From a checkpoint of a small mixture-of-experts model trained on Wikipedia.
Training: a variant of SOAP for the experts, 4230 steps.
Below are experts of layer 3 (counted from 0) of a mixture-of-experts language model. Rows are named router (the router's row for the expert), gate (a neuron's input weights, with its number), up (a neuron's input weights, with its number), down (a neuron's output weights, with its number) and show model dimensions 168-223. Each number is 128 + 24 x the weight over its row's rms, rounded and kept within 0 to 255. Numbers have three digits each.
After each expert's rows: a language model's description of what the expert responds to. This comes from a sample of Wikipedia text that the model never trained on.

# expert 60
router:138106135133121124091106125105130126100154105161141102080131132126073108098115161132131107111148163113123104117127113119180137124145127140122155139136141103117156111137
gate0:144135157129111118142136176101169155135122129105131134146114158120167120097100087164106153144136129100111116110160154150125118139128118153117156082152155160160086176158
up0:163118112102119113137143152114140134111123142129132149128101135126139129090095143106134172108162142141128118073141133070103114186061119134125074140151181160125131099178
down0:141097154101173174152133135096089115108137134137166107130116099207122084102137167132137142119115124114161155130103140096111072125134173100104119099091161113127155146135
gate1:158122130135152125149142130151101108132134134144148149112122141124123139072118156097086149107143126116147106107144101108151111199083154110129098094165134166157149123096
up1:158135137174140170119146149142141140146144168127135113111101129099115094127108122112110154115140124121129094070146097119130139152108109176124140136146133146084130104108
down1:163112129108144149155105149140114158111123130162194140076091171125126085127099142122133088129112158114121119073151104097123127143119123100153121134160110155143122138104
gate2:117146146126125064142082135116184143108178123097119096128112128123132155139125137161135156144133130102100127089107169119091135096097140135110145128131159117100102108143
up2:137089121161131142129175070122142140081141101098135118097153134138106102149164125154158150116189146107105120149116093143124161159138164138115150106096128103099143143170
down2:122118130153128142173127169159088176133096130190092158110131117098120114090115134068135130098078141163157155157149090115137111104169149141158113163146103160101125138132
gate3:094138163133135121119121122128120137166117123137118160129172123086139123150126102141109156159148135124102150178133080107100148085134135096136138107123122109093105158121
up3:100143118124133128100158123117143135160146170137139132162077114120146136107139131117134118163115111139122166099144102120149122175134115163109121113153105145114069112152
down3:097158149122113094111155136152142120131126171132120108136103132112184117138125126119150123135160143192112152131146138126139124105142116087139109088111116136126103160139
gate4:122145158104069159093103105148133139109095132091135134156112139137119123129151118158123123112126125123139136122099140122125123167130121187137140128105149148203188166180
up4:113151118103132147161092112130108135127122141138093177122162126088133143146116132148146142144175095130112158155127099153128147089143084106122106164113115133141144147131
down4:165082123128144146111111109161168157111154100153172100103069148131117137147110102147127107132152111139143167132113118094116089086117122115145143111134105164142146133119
What it handles: Determiners before nouns. Determiners the, its, his, their, her and possessive 's before nouns, plus pipes opening table rows.

# expert 16
router:159089117121144136168126111105113121104140162122102139134110119100114131101137153144138122123149116123141121105120124134124105098075143161137135115104127120158151136118
gate0:101153116110139062076111134132140080124122147122153144157111118136106078103122151095138157140105136138128099092145114142074112095122106143182124126124080145121124128142
up0:141125094125156149156137109105102125115155115155134117126185111142152175157129159128131194134163113152091144132135131104116155116183114127133103137149172145149109136132
down0:177091099124162117135139139155138159091116108132127137136149135124140151134134133070131138124162109118174107152151145109103143127138117114055116133100132125133092139103
gate1:118107129119097156134091106122100085117116180127186097164117106110095139068127099079136134124086113148175130123142155114110125129086156131144089167104155139114162158140
up1:098155148127116093164095127088105104133152129178128184055192082143136114107121122143126095141091199130147136189135126120132124128102090136079130152156096110146149124132
down1:130112152125118153114113127139099138151120157109127156158129167145091106119117148133158168125130104119167074120136106144113116168131182111141075153126148113122115127134
gate2:138121094151124105147148176112136128084099109115172169119137134089127126136088129150130146090139118095126121129150141091117112169109106124117089093135096109092106122133
up2:162111180156156144083103119122121119170080164101090126142139103114139161094089199087095125127105114113139096136128113105098133110103159124098113115140053140118133106111
down2:085144080100122097134147129127111103137094133166140157133130122104131117117155095135152122158173089178142133130128144122134153136130165147098084138090130130151080102151
gate3:135133117146120111108101140116152081132127076109114101144064121099139115143129165166131099099128106130135149118117122142102105173096148126147160066132126129094093177145
up3:091126127123090161103073145102125133130105107134124153116130150127145166119123137100169138142139120118138096136167148129196133108142125072130128112142134152135134139109
down3:113207153117084081168128125127102131112112140107155145074129105138130157128142165134168130147149126132112141127175158128164118120160128071112133116112116101119132145124
gate4:140168072150151131079117105125074154101115152098100126133154125127127058098139090125179102131175151112098181160128116182188146110086121130124141119106087188127145123147
up4:137136150151126131102126123159137125133112082159083176111124117083144140131124134142143123144100154131148101130151121149094085161156112131117149128139107089162087139131
down4:161136128082160101079192100132074078102133140124131102121135163153144108151127119105079139123130120175175130126131151102142117097148153130082109151115155137093170161103
What it handles: Foreign name endings. Final pieces of non-English surnames, place names and Latin taxon names, such as -ović, -ski, -ova, -mann, Alamosaur-us, Kouyat-é.

# expert 50
router:172085143136150154115162118130131141085092103144082137168157158170115115129126120145102106115133152090124091127112159102153151123167132103129140105120125126114162114165
gate0:147101112134129118137158127139094143142100130135117121146128145119110113137145127096143130105190104125149107125137172112097177129074179110153069165158120173104094124139
up0:116090091130175136120143115112173092124136132113140131150120155136148162079141140094142162115167126104128112125121142094128152148127148142095120129132158164093137123121
down0:131128112116118116124113117144172146104123147125083109115144149141127103095112156158120117089174144147117116120138122110145125124144114128147141075129131128123136122152
gate1:105137093110146126089169176138172132173108150134111103126120135129121122160149176082135114108131113122088116150141104128138156118170137127125140120138087153113142096130
up1:133128140087116096126161113129110122154142136118121157154115115139131127135104119130140080176152117136125135120137137159154138166150180119127142115149127127135117114162
down1:113129115081093088143158132145124154124149141135138122116171119116116117100153124152120124102134141125120109115099122091097147088080140132125105145055134209118147105162
gate2:147101142164108142140100148105164119144152142148122141158149101106147137125135105067134162101181109134153116131110154149155134134091140121117111148139154151118124117118
up2:135142154114131132133123148129083135140094152116161150069104112078152090084092087125134114169083109153150123151139115105086119128100099127131155065111119079137130112121
down2:160114168107198135120110145112124121109089117141124125124125158087148126102146088119134147168139181143131165154115160116144075161103113122163120132126105143139126143107
gate3:130112134111104151157204114114115129106125128166099090112181130095153123109148124106086145139100134137139157104137110132133124101121155093105164131103077102092112135132
up3:164090170119094147139133128117111109064158128128189128177139110124126133114114120136178112145167122116104120166108161151138136154079157160138115134154118098085128149129
down3:101145125153074090143132147126175125139110098144097142142159138120132125156123136109081133120143121125098150106178122103109136116131113131155156134146061095194157104117
gate4:123131164133173121103116135135102147110129112131149163187076129120093114109137137128159140115147132135114147145107123138100102131135127128158110170171080138124143105128
up4:119114062134122159146157117126153088137158147160169115121093139129105135132114118095078134143116115146126184181150149117106159129115118107119071152136127114087118082137
down4:113121103134085129118118132124124109136142132127104140123083157137126123152121092108120119145095137115123144125146148126169143136116091130160036163124127127081142134186
What it handles: Determiners and headers. The article the, and also The, this and these, mostly after of or in, plus equals signs of section headings.

# expert 0
router:137137084123141164115112120124152151130112109124114146122125139099113144157121131130140108085136058168157149132132128110162119129150156101124145139138111146151152130133
gate8:092099095160113170157140087124109112129123163117118091075105133132157147152152103095111131147173088163124151114129131166166136142101134121129131104139117133138110149165
up8:109144106150133120098133130143149113109141147115145150115146131171130118101145165130108129130135136167132153138117112109147148102138141105147134128062147095105103120065
down8:133082135127123139092123134066122163130123173129132163121082159160125157150105115109116121109118110124124126131141141147152148136081144137091149121177159117134147137123
gate9:102142174163091159129152101068112148122162157117129102130098091137113130108111122148141109173121160127141124144138130126161147134144106141155166101129163098086139152122
up9:143145087130099129104077146124173149142115116105173129081108133170105109143146162116113130149127166131113100111120090140125150116140087151123117152133110118161111155142
down9:107112147105113148184125137079145157104146124083089139134107107110139130152124140120129147098131193111180100159080123136135125161129120151132142092162164108154172100136
gate10:134141125090108140121123139141116115110132145083142105164116139104095098148154136111146141113125106134111154129125154161141127148146106076105132112090105138082087114171
up10:088118137077080120108153145129129148135134121125155121133112142157123162133085142126154118137126138095130144129129141109097120085084141161150129128108133116144107148116
down10:169095122161140092122129129120112119144086117111095118093149158072102114158139134128117112171131128129138137183133145152126147147105172154138097114088167137093118126123
gate11:091126085159084097178150147126111083136130098135104137126138118122134148096161137148115155103086167128121079120154130126123098140183131159106138100143110110139115100112
up11:119133110144167120113116112154131115140126089121136110136059133093086178147124175080152135105138137098097151126153118141122111135133150120105094114099135114145096097102
down11:105136128143083138147158120096106094165143141148108134169119109109161123127147109138141127127107121108130157115114135156113138132116100129109126134107131112120148124171
gate12:091122163114114134146113139116123109143141130116160155146071124135113143114146113127130101149117152141157132148131128099128100131098132112096153119100106083144106113122
up12:189087102151117176137109168130128133104139143123133122110113144170096110127118117128120118100129136128154126146122085134128115155149140144138157143150171155156103162142
down12:110079139142144132175124135152132092135144137108106173159126102143153094172108161118150158148132120127122068128104121185132149126092105138166152116131137117180177127110
What it handles: Name-initial capital pieces. First capitalized piece of a proper name, usually a person or place, such as Dust(in), Gold(blum), Pet(ey), Alb(righton), Ben.

# expert 3
router:123155160082157081121148130130130154086149110126083112127120134145114138127103134111140120119151103139129158109131126154111118117115111112161130135137085128088151115122
gate0:096121147120123166109113155112153095132082133152106142109155117194145075158123097118104149129121134161142146141131132126102137128133119153139135096208104176105133167129
up0:132094102160143132164151130144134154140134105133146123128084133128078113165122168126128134088129097139101108120079096105118111135107109114150121096073099100110102110130
down0:097128162107137098131120136086116130135115148084111151129135123133135156148136118180090161117134115127099157094090081123149141124095150120140150139113139152154079097120
gate1:138149120165178119127167155156153130112108116157129128142109150145114176142120174160106119107146085142110140111122106150111090100164175116130160107169158134121154131130
up1:129147124091108155110158139152140111102107133166139093115137104166129146123138159123129129149145130137130096143127091147130111135131126159116174095134148120150139120134
down1:114164120104138117147061147154137156098120099128164113145105155143103093151133138130124126147123140137144110158134122097133135094093172118141136164124114148149132133157
gate2:133145118147122091120147139141110144150128117118135170154141138124118129118151120134145154127123136118139157127137149181121179132142142164122133169135119149091129064148
up2:114145138134144127150105126125116123128121131141128163103179154134120126118102122147137158100114155133139122132130154155164090118101084132115166124154164136101143159075
down2:135099168127124095145130107141133112163150111147126158134110096116095103124099131157126128122115162162154141125176139120143116115162131133154155122148122143144125149143
gate3:085123141119114080148103127160136128132158161118100128146151098124170141127130061107115146136105152110133170092106141115126159148092117131111053150103130114160122102170
up3:140115159115132121117126153106097151111113178121110142159106133160126121133135096139090104134093167138123141124164126120136133118166169150088180144078105094137102122182
down3:179148148138159094152132147127132128106120136123121108155164128127164172111134119156139114126142105155135148181110103122140146173116095130096137134127142109138109098128
gate4:110138104115126121116204139128128131081119115146067133112115106135088138151082143120153147120120111147138093114129131114122091101138106100108194107119093084114166086075
up4:181089123111159153137101134117123123116110149089162125148112137186121080135141098101112140128086105156178116144140153138097113117100167136148128150121139198139169153115
down4:106140113122140128136139130117126112107117120160145126130136149111145104099104179112159114145134144133102117097097111143094130134130147148095182132096097101121112074102
What it handles: US state and city names. Place names, mostly US states and cities, after in, of or from in biographies and lists, such as Boston, Tennessee, New York; also month names.

# expert 10
router:103144139156105112139144140154126105148124083163144121177103127150111115120144122141121125129134124119143104136129110096149130111185122074155109109117099117094099120106
gate0:123108111171109118115139097145127056111124135152175095099119137132104138099075104158089115149087165116125104102142114143084132151125182121177114096113124125102112109094
up0:149152144123134150149151111137166111139128147175134125104105128109083146205123092119128157144097167153114153085120107140085122135095115147157146114095118109122116139156
down0:142076188130136143107129081156082167152159123128125135127140151114122123110124180135140140135145132128131130125057127127136117131167161147119139136122133110124124087139
gate1:122133129108150114094149132151105115105160102134105090149130121118109155139134120158132133127144127115128123128147181100116151158138106144129130130102126117153123103140
up1:146091126144125158185122132111154147127087119121147110133111132128120118124136158133112116145104161124088129109101129132074112160133119137097113105158121109109116147102
down1:115186139100088131107156183139152125138137136135165095121098175163140123140120145152112140131151088109142088156090131148127168091129143143116111095100134166136109122125
gate2:171127170124134103138143113124117165189156125150153101149118119136162114110143126137152117119095088109111145100134147142129096150150129062095155068136108119122124133142
up2:136084147151172116172125136120145160099133141168198115165172123143100089144108094112103181152102171118122154132151128114151158124145156136131105092155174109164142117127
down2:134136129115130137085137164119078080140143132094138131151115127143144118151137154113129122102130146119146138102162134132088133115159141129107124182118140107146091126110
gate3:127132122108100068127139143099137124131100134109136163129153097141149120170171116119117121145111107127159107112140138122133145129087046166109152138127069105161134142144
up3:099108118139176127109099152114148128144119129130149139124097127146107075133128130088184119137109143130159126150087111140162138083168112085149096115145140137064114157111
down3:121141156134091117146164122094114114166129132148131140115175149115131135156114141087118114103138158154062101143151097145121151117121099118143144139122054099153149095130
gate4:120115144145108076138147125104116096103138123142135145115161106123128161126119163181093070117118120124129129092107111109143133146118140129120113093148121167136133125080
up4:150150168103097110149114142113109116095141159129101149096151123082167142120111164063151098111156131147162121146137128121129146148136075137109133176116132168123135167087
down4:114105164100093138142171108122111160167092116157145132150125135135093114134147156142083152138156150121147123149128107154138164097141136090118089133116127124099112117139
What it handles: Mid-word fragments after capitals. Inner word pieces right after an initial capital letter or short stem, such as H-yd-ra, Ch-ic-ago, f-ec-undity; also dashes in score lists.